{"n_layer": 11, "d_model": 192, "n_experts": 64, "experts_per_token": 1, "d_expert": 128, "d_shared_expert": 128, "activation": "swiglu", "moe_layers": [1, 2, 3, 4, 5, 6, 7, 8, 9, 10], "router_score": "sigmoid", "normalize_top_k": false, "routed_scale": 2.0, "balance_loss": 0.00316, "balance_bias": false, "router_cosine_scale": 14.0, "init_std_router": 0.0352, "lr_router": 0.00112, "n_head": 3, "n_kv_head": 1, "head_dim": 64, "vocab_size": 32768, "norm": "rmsnorm", "norm_place": "pre", "norm_eps": 1e-05, "positions": "rope", "rope_base": 1000000.0, "rope_fraction": 0.5, "qk_norm": false, "attn_scale": 0.125, "tie_embeddings": false, "parallel_block": false, "init": "normal", "init_std_qkv": 0.0361, "init_std_o": 0.0, "init_std_up": 0.0361, "init_std_down": 0.0, "optimizer": "muon_variant", "lr": 0.00664, "beta1": 0.9, "weight_decay": 0.034, "lr_head": 0.00735, "grad_clip": 0.5, "warmup_steps": 200, "schedule": "wsd", "decay_fraction": 1.0, "decay_shape": "linear", "final_lr_fraction": 0.0, "batch_tokens": 65536, "seq_len": 1024, "doc_mask": false, "train_tokens": 307100000, "steps": 4686, "dataset": "wikipedia_en"}
Below are experts of layer 6 (counted from 0) of a mixture-of-experts language model. Rows are named router (the router's row for the expert), gate (a neuron's input weights, with its number), up (a neuron's input weights, with its number), down (a neuron's output weights, with its number) and show model dimensions 0-191. Each number is 500 + 40 x the weight over its row's rms, rounded and kept within 0 to 999. Numbers have three digits each.
Before each expert's rows: a language model's description of what the expert responds to. This comes from a sample of Wikipedia text that the model never trained on.

# expert 0
Word-internal and suffix pieces of Latinate words, often after un-, dis-, in-, such as av-al-anche, uncrit-ical, fasc-ination.
router:506535417506499572460457527548539545492475507457515510441499412499518481425534483584523421499498512471489440469456470543588522542508534470491545506462491445555553452513521541543513482486490541502511525448485479519528434427467451514518436459521530480458520437525511480476462613458549495480429486517501419513497515561529502436487503486553457524560542458549519484558460460521464491522506468470482365530547491511493479472466534492540551541487488510547457453481523491479423530494482497429542544523497461458485431477511454514516473481501488487559459443477440471593553498444426475487
gate0:513519391505501414493489571550495569436474484564471461479463562564585508499479533440548538474521534511522491559467458508494538527493492562437488531426507457520517448449472515526506464427491504500470445460538492517501492490511507491499523428487484552505435481487501425528570522477497475477468464526516519520536496486502418463473555505521512511512588475493523488504455544486480438481432444498453506501530524440509559475502473561517535573568440389493494530544513480443497484490429407428495511491531521465490437505495490436482489569493510511539488496481382473532531497546459540581
up0:522553577533505472554519547499506476501529532498532438411513457602572457452530477497471516506483463465529451479426451517502457455487455494485429528535553630571477514487472531507503472504557512503516547519478434502502562538492500545482543532473462502443512444466537517539489507533496556523479469511487476597516604499467528556498537529404430556584464501550544492514466507509541423513532429499520504479533504471579520475452474477493471404499545524477452453568478568441482501483455539522499455582470506501477442526520477522521472479476493506556525441501497474484515491505509539454
down0:545490465506540485491559517534582457551539537461586497470466418528446459536475539505468521487449500529514513451480493535554597525556484509433581403539508496507453476504556627585492480496488468498537504489514478545458436485454560527487509583429498522487480497462559504496521507535474500476512488531527506492428494442511498485523528486478531494442449495509521410548483524437451448489475529476503500410448525451438511527508535457459510549476483467496462550424444486531402470517593549476460508498493513492547508539518517478476539565513524516502531556490588517458515468514486535523

# expert 48
Head nouns naming an article's subject after the or a, such as album, track, song, chart, village, island, station.
router:560543449524522507539501482558479478473502557484563544541476469418498499438593481470585471478482548489560443452574444530548514523513506562518498509580487416456458511528472518528536489457471594427496458453481504491536453492530496511544503489503504518498553470500445512508467503490548464443472495461526427535459488462435515554494521489482502499496556503487443501603439494468516445499467549573494414524490501465421473492390544502479540515541480544564419542466523479476462519472476516505484496449565500459514521451487464531513458480503466450487436464502466470512511496448543388484
gate0:459527467494474493545471522484440557468494524487472470481430470521518518522522472413486519512501510502533502555464424499516537536549530612421492456495537434464500465516532463464560456449570534453495506538434437518477462527494467489501504447509459492472468454432460565503502544537565573470492470483620527514494483502494451461540546411533516450506508531513546498529508622546483430512452446514425479528522504432512479396469553471472503500525468487459364462497505476467465463485470481460500536502481457488497476458509520550471445506474472508554504549480470420531508493519466511495
up0:453496551595460534493447510530451505530493469506530505484481533606550454482487502482507513511505488501512499532430581516428442400484573450350458430480465581547509513487472463506495486475528503505547516506552608515498520551515438470526492510539490529468498471516557453512521484519475545477553521520558557472564497496533472535464520515484466487485494466490506511502485512532488438512515425479430454496518464432509529506483555403554392525556473451485424494509494512468504545479488502545477480535435501476514456497501555544481524518527513460484442474491509418506579467547511560473
down0:538513519541533469544542504569530541469491523558481565487508493486411530490469419509452489498432469557547467587542565560530492516556487482495507507537420481440506461546541480553458522473565559480534489545465584504509455555497551433530538462516459520486463563445525496400513484474455469502483488460488536539479474516544538470447568520495526514458479584495426522547514446453461491516484515482498471476487534507474496609474501476471514519544485460485511554500520455536397516530539502491438559501461473525510523501477430465555519538567469402475517535505573433475516473531492523554

# expert 16
Digits inside dates and years like 2025 or 1920, plus war and attack vocabulary such as World War, invasion, strike.
router:534601389577421563486475522479502527458504520498488531466508518435432454434495446564514519506513473444518497513517525471521567530559489538559438488520494412512492459518556548518511482433518503491496490478479460482485527500483433524496476523514597496447548518559532464540479552516582510468459532533457460554533509591547490503469501470516512503443567488516464431509545488545420482475609508515423505482500529494520453474468557514507509491582469481495496457527531485512453445489539524514483484516529514445496471508592526489515494458460549465501496397435485471539554518464472425508
gate0:533473488513514490554489491495420531483486515506472472425474485538536521524541484491504547515527517483529537518498418512574569525489450549440435522537489419508542510510546473462487546401533490487417466467488487523450567595510490510471562481489465525496451519502490479496502528517548540487505444472469519521486467536554467419493470453473526455481545432513529502453542495521461490426508484539473497516454550485550499449475511596432479531472458392478430523544478470462495407507441436464569541483453542471467494442490439484494422544502415538550517493473479526511506412536570527508
up0:447523500518518465523439559488457491440442510487515475454465411554519466499503500492434539605555540585518430483457429474441466464500567471422476463498391553530543477533508507490500403530518545457521459520514511537498501558477474536465502495505470524499557483475482451514506541507443555532517487538509533502495532561439583565492519491522434486554431478561514563529583474515521452485511528490418494535541487437525512456488481537473466517451425445489409503548523487507553519505470518481468491579517438507517490504488497575502477491500450427523467504498516439471480435532536493510
down0:549493495483495507486478537563514398500484523484485458458536451468483382448472499527508484537481516513500442499508506483495534500544459468482502548494479555504469508483548504518465483434518580514523514511514459589530434469532575513529616495472585477504472509466472523458522470498445416547563478535500524460538534524514453514469586501543569517472480517491518447488524515463519493566369518476494501447483540489494464524441499431530521544556484526482500540489508509502479514550549467395527529517451562477530510481551424451485499540600531449433435513456534462489491533504454523428

# expert 55
Tokens just before a number in census and election data, such as "of" after population, table spaces, currency signs, plus and minus.
router:545536450544480482495426542511457523447474554524560541478517451516514562465561464569518466522517601452508521517530569520481513496425520548569525517551473428500546429503493509535562506521529436423490452428502464536534495522473456459455488518532485549431510497509484502473486501541572513515411514494533453490502570564487505535478463542481536494466507475518483551551441481464424479501469464519488473511510531542559485461404516534473530516562487461525487571443480490482553550500493466460549509475531516489556549494562434508461466531507563506557466473532376512554495512426498456455
gate1:426525560529489506481508551489532452475494446438618446503506452560569486471505533414506442479497492535493568490513518534492505547550544614504513509475453525516494504419528520524516582544489456495480467426536573438509490507528515553527519532484448472491490462504491471475524443420521561415438517443497424466523467485480518566472546492536492423467517497561508470544561419496515494521539520475566417553487494470561512498541523480526487464488494447511491543503524611530524479506523467516550530511537505496529525488548445444506507499449495417523552501455495521571531472520523489456
up1:495506521516459510481468483496538534531502501428535519440469530481471456510545521441498435462459588485502488479499544539604459566470546512475503467546530538508488502488562533520453560533514545545582548396562559479435563516541468557488511501510416599512469488500490498551513540452486490534495451511498547462474506516452521488507449465526514496516491545466488522560453515525595488513484461452449490480492454493497481517565478520505393535516400549465531489494419465508503524541505498510530529427561476536508431496534489463491515571435444460572468485519587554470477510496529521562
down1:531508522570468560583470507467496454536454514502483492531419435477540519541515434453496571489456484496485484498571526470553498495466479485469547526487450465479520540560566502565457465471494517469529480506517520532504574488495460484439494428509512529576468523564491402468424489538536521528461460528511509438485374558518516538491497493482517505504530506498478560562474535444489419475506479505531428571516472471544493407469515497418540465471473527493509470518478504551450558522570467570526553514592435477514493529469565432510502524541457474572524527454466510458467525515506452500

# expert 63
Individual digits of numbers in dates, times, scores, coordinates and table cells, e.g. 7 November, 15:00, 38.
router:542532492556464501540515498558532516514548560446513459421566452433467440485511507496583467524502492470486487455586489455526532556439509519528495497545513421473443441475518566532530442498483537484483515497536491469513565536470511497548497493537592513491499468527526467470468540530569498458498518485490463498574482481498478566418489486487468520500548447515519504583492509508454410513488520530521453501495445503512431419490561548465511396518453525603514458517500520557494518451471562466493518461510569457448509494518517494460460476527543478529411462538437472502536562465458430430
gate0:505553462511521482513432517528461598435486471486500480422478488571511477556576444469509490471496480530514455520506437538547563511463507541441442582487494460529547474441487571466476548499563604481533500562555460531417485543527513503505575411469510522455459476452467532517530556490555490448466504496503528557436448480534413475488535495502489502588562520510489492540540502479480516552440487493460531558548539464529481490468504555513495568497571465479384517460480550483506508482461485431526537516429493523494472456463475499480456456512477522498496512506443498526514562482486571527
up0:460457466508532472535503569514564535467540495452567539421550422516537429488498468553504604553501520518497439410454528523439457463465469486460471426541445562529487500467525517530544528508514527523521498527492511563449486485555518482511584457525553541484497505514574456483484509524438564518561543476545504456511620497472556520451462500474474461528425473495449519569500466496486497502553466519426498499489506463512555501502423483481555552477546486474460530508440518518496532517516504528468536568485500529599452504467514521495448458547478519497402484421556475526493493533477550508
down0:452566529505497480504517552578478457465506503486536502463541511464438507445423485571422552582463419521480481481523521480423544511515521518517445547586481567522463414510516518527471493565480547480473512579526483510492396524492401446466565516486536477490496433504518513429569531481483460434500562502545547459474499473459437464450539463539554499454492516493491504526475511413544509463499591482492470481504515446554437480435512492521516504501512469470549500424478519480466525555531487513481573459504493532526497461428554521471562541556461512477506525490508514502478574469495474555

# expert 27
Parts of multiword proper names after the, such as University, United, Harvard, San Diego, Royal, often team or school names.
router:460526471571403516493553477586506546503484505502489532507447412493500521471554558484566499483493507508522569500514487460497494535447438589582459434511443427454482490539469531490555571496537530506520494477528500428447496464461508483528438546501528554422545425515525499533430540552595510494490481527468454547482512504437480597502554432475480512503587465561494467541466491534506517529515529507477440559519510496499472485444533441515512547503481466550466527508504482534476502484476496401485453509518503484519501478514484515495486519508538467437461416478489519523528575426417432476
gate1:468473573500491482459474458530552491455551490505505471474441491443524523428521513488443532467513523521467565481539437532532504522472492526539532517533445512487443508481546531515518578481514461530442443432483515413471492517521495504541453502523452528536550522523510451525559446497447499477452489452473542550493484510532559577468539470489493454517549525437525463541499455559515481485519512547563387547486469424505508466567528533477516495456474477512455443520493499498472494467409473441480465504542420524489539475604511491515472527486526405567496424540497551608510433529419547481
up1:481483484561456517509495516467494506528539563506488468485534490499516530474477504450466400515510540464498455528515500564581473530466542467538524431488526489534484502526481568592517598513576504521507495445506593512442529581471448485448531537519532583530531440514468526594559459459509510497469480513483571442532492453485567502473515487469553521443494545474434515575547545576494516561429494546554508460538430439430534574543461487487515529505450534516508468503482521537526514528462476474501505472574489500563538550545553455506526552423447511515527476488547519518460468434506487513
down1:489522447566444545464483452486467426572434487506586477539461490510457473495520474520565541552451525479431532491529516480574538481516506477515579486446480479510519509537490506516472509481482564434516491491495495473443581598548510521518497559537543501535511480504497488486469526596516460429490522560533506506480456432515557477452449503493535505521499536518514614504521559444470569498469534559506441481481538519424545479454490478511494509481551460499527503489535612508482503466480477484566479527495501514439450463540490528465372499439431488498515551446530485554506590489522455488

# expert 9
Middle or final pieces of surnames and place names, especially sh, h, ley, ford, stown, in sports and results tables, e.g. Bellshill.
router:510518489593464482507444536454454545456467584578518512440517431524494464467590496512559485460494498496538483537478511513517477505493428473549530478525504406550482483455508514485534490472521483518561509514529507413481492516508488416569455507505504554468497457555473471517480506510523490488497489491453456536504542504462480544432497437512557467442567463529470486518410480508446417490556496487467459556578472479554515379473541501520527518557510493526430533502483503547494494523531524493505578452552552438590548463538452529581462570543530550474503463476478500507539527469475433473
gate0:511531493540488502485520530514409499506471488486503482465458466504525515474592553462543562479449510449548558540430471458582477536525498526423467493539458516539518403484503477574584505419503508478487440497551534459409569520528503517470555472555491583504435501496472496481540487506534566497499519508518554513538479525529448504542475483447543539544464542484511512545533500545459478500421493463435514508579579447552542479492486570442553510451513441447445522471486476484478496424497484515519521443557510459506463487571461511518498516531489498549504535489436468588530441558492565528
up0:485473532469537488524451519460553495514502469526513540455467533552497438464567497531469516595560557559472486537417493485482429392510553482458470499494461557638531521511469558450541468554518514504553469438485512497456491482567438522536481543514517491422510502517515472503481503499440510570552499513550494531549553509478559537516494500486500506590513502501510541521502495466511526496549501466482540531541520477520546483483477462582465521513467473492452534542483510486571558487515570536563459549458491579608449511495507538483517482498465429540399481483522432521485497556545483431
down0:549473556546543479450510522491493529477534501580514472602505500496458466425451553596483512482490505522507487451621535499437512543581460479460482510516458540484506447567561485522464535498576494569434474510477566520520486483446555492565529494546468456594517525534483520536425508520481472516441503473484500502551484455493502522510576513518519548469503476496527489563486491379556465495475506448555387460428490563541417510527494437496472553451481489515514464511523518564504476573503469483483474545461529468498467502477576456466503507507488510480514533530564508466496472489522457513

# expert 30
Spaces, digits, dashes and labels inside tables and result lists: sports scores, statistics columns, "et al.", degree signs.
router:583573496518411441520487524471533539507569553509522514575536436490452442453462477485567486476491554448530510517522489454506483529458522487593567468545498448542550490502521588563530455506529436407539472407487527495494534530555500503532480528548574506451513516552438484513519551583525483537449482504562473563498496549527510538455517488528507502511454532507533560550462445507483429507500571528498454474475438532524495472461521457487490438528455496484469530478526447522522433536534512435485550479587539477514526487517514505508463451545475472485472469480452504536540500463508402433
gate0:491504482509507481477468450537439512496558514463487474531480495571506505502588514465587504503479481463538535538397488501502594517480509551445505485488451456541510457463492497474498481524531565502503492485501503556439521551485498584526560509509473516458450413489494547518546502582452584560487484474496550546474481493524380476505536540521563534547546502513556532547509533518436496469454518465510425590532518413469466459487481589436570517517538488473458556549525544460531447439462474519494504500512462491521476570455483486486506550518442503504496481532431463514594496467552481455
up0:501521549527535396509498599546484543495503496446548508472525490531517490494499512474412540474527496507527496467470509526532408488556544464425484483456503553534519455509508553519531403567535565556531519492493545499462514477482464556547551498527513567482511515540567423506525481552500541482492472468511474482560525511486556512504534529473486531553437496562485567536455451560545486438523495480488555495530514449521446507481490471488486532576467462447432444563541487473544474538465490504435487597513515445484440524484504576526507450563455488441455422451564462447557479508475558477
down0:489570506474441560518532512508552495516472576529482490443458477448478481529480524485475498523502516536426479448549493525466490475444425486477524503542525491524575446538518519561470417491480541536444501454458472569495461481510568536517559500512487510471452502446517505479484482476478499504445530494496541460500421559463490474496569540500480474468476526577491548552486579500456426471441500452468427491472589571493514528415530560488434538512474475499453496450581458568493452532481510475434479515540405489485495540481519547501517522534457492393475551489574521508458520476597450501

# expert 17
Last digit of years and year ranges, especially in season spans and career tables, e.g. 2017–18, 1939–40, 2004–2018.
router:528504472550496543553447582564441510477498539492567479460520476429473520459512535475574448493487516495486475446568490516499496462510470487599552545516460456517477442540550507487582418485557516485535506444508498511470484499486462477516470488521502539442517427534496503521458565490529484549433503446492468526511468479502505515499484449566500520469524498537447456539472448502449460502490531537527388495543492520507499432510575472455486457478508516569506569525448438528526476516487463432527535510553531418498515555542444465471464484494530415481420433443455432552559530410504467467
gate1:513501537502464491510526477546474449499565586426519550543454490533606446520539517518501465413528446509469520507458473594554536504550480528553463526500521448506482471495453461609473534556489468480504511424510504472516452441516490515585487566473498489525514548499471448520486488529517444467462487417574477564490425489511487528444463554542496432438449535508498442519514474528494453478441542498553435457556487465538449471537496444484444528522476502474515444518517566474501498523450522480539490571494433521538554505557489428466416488486459531499482505462529504590495467487512507457
up1:464504469495525488459576457504507497492528516501494496517519506499478457553560480508442496521527527500451530499437547589522449527568530515554477510565537452515439495471472582534430545509534443634533480466524527485511512544552463491462503510458488539556440510474472487514507519506449543588466460559504536482539472477452565428444483493491551553504474534489424471534532518536492492520565505511540556521432449484548428495521455483529446526471482531541521437549513540530451480475469514494522512530518463509577486479548503567570484525448396605522512561510571558450507446478511490486
down1:484481513511532524456492526486583556479550493465608412511556455496527510515537499550505515462468564479464491443515532486578527512441492501405503563497419492431575474566511452427512460477520448525507558503465585490441466470472546579487536510461562422517460503509517479526422506491556481427505440511485569517541504508539546544514423469473500505516528463418471470534516491494441511490488531501523508525562454514440488461487499550495475537515492481525517538447458498532540565518483495546514485534525519432473513567436547479554582508514497470503534535508529556526408529514459503444

# expert 57
Commas closing an introductory phrase or clause before a subject, as in For three years, or Nonetheless,.
router:520527503519498559497443549501532556514513534508538497478500462473470478403502526552548481479437561461517509531554528552532452572507529505537485587553518417482457443570469465545493447490495483476494478470553484464522488519474503507562477439542535549510553517538504528443501590549532517561399545494464472513432577535497473461506458538507506476463599493522503476579425513458453488536511524558485485460511532549419452521492545465513455437529462504561498457483530456558424496442501493416521463517547502463513496431494427511459519497495570436521463468480477472534525496541511462455
gate0:467466408525524450544460533511478533478504421511545463460437515576521517505545512470512541494512452504521511488447525464529550534422498520447446527490472514537522459503444395438533490486452553513523529535538470448527519567448491526514575458524489564500529398518505549494449473465514496507492423512567585525523477504517503473471513541507507483555506453523506505491513532503394477475448475491438482528458564496519500412416509476450576496518541436528449520439460442446479487500512461521508551494478493530490451568507472505559494438432458517578545488463475454500458512490503600507
up0:489514536528417445524479516484516503450474538487528544483480436579565438487509472545518481472524537537507461444459478483501506488464532481438484451490406543532522508505493548556551399521570453547526513553535498451466497408534454510558496447597498552465417515479574505516470492543393539505541537483513564487568530486461531575508477471468481534479501557515532556544439497517405502482477492526551475495538505408490567530499523511529416527498524456458468542502527500529511481522483507488465547566511502538509474511535502499483495528508565449539424444511497473474558505560476427489
down0:536511440518449536473512551486476429498411555546537494472547513476446526510466478559527467474591517481526524444539516488513521494525562444506493548548463436467551384509515503551419525480539494514549507517430550480474413490472519516515518532525509453512399515487506495443509480495444528485508550521495473452469507431453511470442526487411431513433514475565503513547460531450465471552491573476537457452483522483490490470469549472423441516497491486458494502543584507491446485500531548511500581517498466459540522552533435534432473492565459481451423526488524448492492546531548459542

# expert 37
Standalone space token before a number, mostly years and dates after "in", "from", a month name, or a table pipe.
router:575497459552466514477441475511533532471547528461544479511548406452519486400562511511566460492526531490501536434538513542535494496482476538526509529525507429494513486525509513542553510490541541469471500444476488485548575485434469516559505510503524574444507445527520430469518523489573466505470540496433462523505570517592492511500496528483526487455561438535502511617508509479442490503482544504520441507523497511479498468390539520500468455540403513544483489498444486529432515499518509415499486481546552468521522494526462568492478527507531475508483366501453533476525543423468411486
gate1:481506529433558440451475548470550532492536491485540532519512481522514474432514460390556523505502460479419498480535498484438450534534494573522519506470465485527523546479456517473416572505506477450433469403474571469560482476514501416469442521532453536481466493540509486523488468453494486526435501469606505490480532582538476516544448456542468515453554547497498507512482471472506433479481532516582477447518486461491559493480469502487478512546459502432464491489523477589471541570436462501502522506487496575469591572518460492521491580453502467461476518546518543577464441490482503447
up1:518558510506425521472585522465533570490538522464541392517497484480522532483497449533498452530501580513535470497449514558534456526479553442501443500542569470513486466562532531569432498514564515582538545452520486498482549479551470520470510457493449546492525527466466524546531524452502444569455511582476528552464452561441513480491495497480528483491513519508504472493487507477553522524494461501501506477531491453491504524588454514622502550500510521543613509467508492500462486543496519557513539531462530503527452450597544464472445526477467581588468498485576543487479491591535516480
down1:474518513490521564441586485523498471481508521510522425513489524490519495502538481543402502474464579499512523417556534583532544488522535543536524545466504504527513470495488551467534459574450524496514502596467495429506523506479498558499472527551511488465468541494455464480430476530556548459455509513519490442467403489512583538498496479481472476570464388511545534576488486426495500474486566471523531459428419561417491510513497509493434380497465477537482466506471531550467548483569470564486458467492499506517496523528571493493490517485479513471477534463448527558423515532492443504

# expert 59
Dash starting each key-value line in infoboxes, plus separators like colon, bullet, slash, e.g. - Country:, - Tonnage:.
router:544540449599473539544467517557535550453464527521538466521475464505546435380557520528489478512445491537461499501505511516473461534501506501585517523531498378522543487500495538501479473497535476486565447424440443502510446491536437506544474562559471510478563483533526503516493514555507483511498540476514482536537448480515508505484432529500493537440530457530542509586481501531448490526519474524498457475555514520512506432461526527540537465552463499502401439563456464544450491509473526473561489495497536489523461461468482528432430522446606545600466420461469518474523491464480499443
gate0:546496462509520467530513506556473571492537516452529492471428525489452488484541530468476536459473497513526547498436492518526512482527493525401471542537456504567510498471494491481482531510542487516470467567559440462451489526533507544501471563473428557568432415460519525461507505534565489496487438525581523451535444602524490488580501541449609474540483424499545493433528564488541487481518487452538500513504516457540514494462540607479513523480484468443414536534433480454513538453445481495468486463450485505479483507479434513481459503502483551557477508475356487473532500507519543518
up0:489524518547519462537587572512521525529502480499607494501563458558487440431510471520510513464501523531514473508429473502444446453451513408433490522567466588523498495477510460503478463514509483509567498512551528475439528546524483502524486507434558559583521440468536467477560457522453557510524473486528500429475571527449507509465482537438465515544471552504482463544441529524514480500545505466498474502595505471528489500526508474543452581483489377556412439506492496477524460501487508493495511511490471476524408589483504545531510489508474444471438449473513429453518435517545517514
down0:448548490534494520493586459514506467529439497493447509511502429436475487444462561561457501450510501592515574499494547599487557488495520524537494455533427511428513473533510542546435511477536511537522432552487493521485477465486534543505506463513541563517472527471489517466483517553497464513485503478500556507457560522503475472494535472533532425464477423513526477554548546405560512497484523418554536481480535456494457527433557515557453551482530488463481553527467476526411425518501552451441585532467472475465492555547501520582515489570515443478479530544512455461457443489558509529

# expert 3
Country, state and region names closing a location phrase, often after a comma, such as India, Japan, North Carolina.
router:550514510514476583520433501555478495498466512500479485563545432462502460466484527500574468500560474570579486483572517486483451518488486542535500479558448439536509430522512479517579485471471502487512484482516499487531484456520530501571408472501509517470482452570490475589570519550558470499441497508463494500536488558505442590493481439453473525534565486547478543592463498447438447491491520506573484488443523541463507454448538490548523462539525499511478532565513435519462467495471527514484446527562566450486501483506462477497559492478501453538477422427435495492586552451470415506
gate1:517502475444451497411502542513514467519527519489553444468496534535515448480502504530489523483444542529423524510537439558507485490442521540540421560511460534481507522530544581515499600549480466525502506406496556429482495520545468444501452464551451515495520529529554445504558437507443439460429430427504592457461466500478511531482496424513480439445539510489503508522494463494524415574531540519536402518498430485522449393457572448485499490538407454499448406466509531501492527507446522514503483483505513504495517515533520468470505502500484502538486470456514533552500498509471529468
up1:499449501483503485462605529486491502479509514503475412436540477539468527533540471475420473530528489439504499440431519534514455498440545545502539501511563506535508527534470575523492610489511565619576564451520514456467577479496435529473497478508474513495495471516549548541564514585490530526523442490521545501499480501483443566464539450421476540509529469423502547561492462478559525561506438493496491498567435432505458530527459508477502544485482497495499518513494567556568516505452475495469501469516550473525469511551513467493484584446436524516447494528504567427532463458518502471
down1:549537515534489459453512516531426468487509555529508439597515501533478476504491524470531525481433505496483526499554558480487485452535453505415524532529509476446565538511453529520497557540510507482494584470423473467531484496537584543453510497512514552444437558501537465564438561536497498455507437516489472499498479455574534508488443510420509512516425499478523511482427512391472498525536493517532513562487512489528543469430495564493539546479525478492527460518527586459492602474490486488509444503513540436447562513466504533549478472534435479445486531462487560523472548555570575578

# expert 32
Commas separating names in lists and scores, plus by after described or named, such as first described in 1988 by.
router:522521514499447530541448536493512499476527512482550531490532440501495499462510521504600478556460548519496561520551483514527503552510489499556490507597468436528508450477481499512498495456548476437470466517535466497497517505409487506526520575560495530442558512523521480454472578533527546571453485511483494502443522554462446513518432473493477514537573435506514456460415469438427488547481534573539487507507454559488504485442547497467467498546508477558442476472478403540499509482520501461520559564523542471499511455532404520416531526466528483558441452511391460557547565518480457453
gate0:547495448522498464491465507478475560475475410486476445472462520509494530488510408383568495551496498504491504509460483502544528503472508547469494497466537490513523400548421505471515537488439488512530504496543485480431523546493466527519541505521530559458419478492535479469505460502532580513483470509583546500524455576485408520496457494518544477551484453488531471446468447559513450445443532489438498541541469476530534454444526597457522486530489461434462470503494460492443488526485391493511542497424528489487506444536468489481524593519470461512478514483456484596580509535534580510
up0:490511543506532498532520578475471449500509498489556507506464482544510534476491456543508533482500550580492446471480470482515428435505541487446505432500434572498448435466510537528511426459506545508531519544557426548529560551518481551487496532440588516478501477504521457481477481457491563557497521476569585471567553551518477569573443486471479488511426482517469561502467488552480544521521503548478519585428450474496518462547440495515512580512525433471453507500529476427566487482539505519496499574520511510485437526506450473483490463518570400506478399480531440541517525533527501526
down0:543540456480532469488492569496526470503547528488493496504521445423516486499458496487423563470458437529438479549513514534517495501489476532519490544504529506451517515547555505489494514469540483561427451527510475534509502499482488447565439501487409528515483476544559497449519532545461342447537503518483449496443505457442496456479561507497481529439497509481474547558523565459463565513520577434458470462399476522532489505453530500512446436513498539500551494521459471537443518593500469477476490489480474522472572536534524532527517439552481541482481609461501557411464478475547454544

# expert 54
Single consonant pieces like f, z, q, c, gh inside non-English place and personal names, as in Se-f-ton, Is-f-ahan, Az-c-árraga.
router:475502473536512490538502537471557487464478521544561530437471390559489549452501523560528452465543492519538447531554532466496526555510450477571496474487533412518485555550558514548474509457540516504486525459522504542435483405497485477599468489534607531435571442526481486493488546514591496491462451505508439507510447553539505516472478480549529555443567503523505523521451455515509494460492512515464444515549506520473462488447602507509499485544457490529476460509482436504478502437485496425457511523470501513521481466620526555475507494520560519501450468440497489596494500466472435515
gate0:514489508554473450466544466531462575480531436488515431449450550539534528476533573478528565567519464489586548503431445540563536566506404515394454535492476468503495509523567491505478522464550509502466493505470485469516551532503490530547552459522443581469427475481432518486484497548551533494416488539508502515476426491512448538500518538540527507499500463488518527492501478508490451429446465475455510582509528482550505453426493526425469561505537456501428506565464471436461506467471422480536521502492551514546463484530505414456498493472474588547521451518484444511496497501536533534
up0:514527510512505497487490545570492534524546463423509513459461462530490408476549513517503541448538542515504497522466453495422401478540525366453417524465485583557503531520488474549564455539560465517516472453518551444509532554489515525495528521541504489451567482487454495476476417445494596544473489464555502527540491503483494559491478527490486537476482535505496542497461504495465527471493454537461497496453489452525529461579506455406441536523508478479432485539503548484579460552506546521441535538527587496538481515486529538513500451541438433482487405444500416476521515520494494510
down0:568582446508567494488548484486535401446465528462536501463538496479452566464432494625530476494538547471508515463529470467507531461517477493478524481500440501498525491520529494446479522509529496469508475511478605507470475596478510489499481503587503485453542546478637506411554503492485494521528484504492439501397487505471510482511472429507489529479502556543481530535541482458441540502471586442553472495483442479479491555527463448539471448522493548477527464471468568503487495583508419551516561450454465498469549452468519545474482467476478587525489517439534514476519498494496519464

# expert 15
Digits inside converted measurements in parentheses and unit tokens like km, mm, sq, kg in climate tables, infoboxes, population densities.
router:595515491546411511529472512571490537507527560528527526470516474507520484477494442525550462478449568539500554471505549459505475534494491509476500503495501433448489374517566477477527532462458461400532450491498535478554517492506532511570469512510486531385563433511515461474519499502554514451491552464503509524481463574486534549457503510539527561478517450521545559558404514518477466452571541552497473492465543499491486380438550475512581464510478520507497483514475461543498553488453457467505499463537471434483439510493468451481484480480491494553487433482442481467515489490431415477
gate0:481498451527476451547508597544476557484501494522506438408488489589539532453548539495496515484501503507489448528456412495550525471537470530458452561492495459549554414534507502522495570465477483522517410550553498489433539490518480545498589469520418485509543472468563468510508464575510547523505504523412534475501426500505456498528438486491562523497512543491493481487529506522489434483465436472473524522529510438503541430459519542449546496489483445502428528440465497410513471437494429506513511550468473464456453571583434557543502517485440495521447516524504453479508465539470515464
up0:491541559563472504509506536457485541425476555483558514423487471564513433486524493512487459477560491513551450416407541535474470464515550499385457458471462583592543518531507474508543423540482492491558510528486504463477483473582486524488509530475448505528582499447543502500522558531452587554555481496468546525556515551491508605548469482476464497475472492555534500479567469529467444502531430501489501479537499425505527423535541480526442516518563491478461454545546453445559489514471540534499518534448488508537509513553513540479511456500496471501508444450563495494531500519546507446
down0:472508545515502479482508476438478482482530467463468514548508421393473486481413529502456540457500543465494457483500469509453543426486533477481490462473454543525452429498552566522451521477508487510579500472445520509479466497470537387505541483499524487521483495560501565470543557528461454525472513456442497449482567474404545490543511435487527506499491540549534464592458543407504450583443446463573494541448509545536521482504520520488477522510414476482516521467512495562503474545560428509454556510502453526592570487484532457523493462579521490475437479482540468509500476542472472513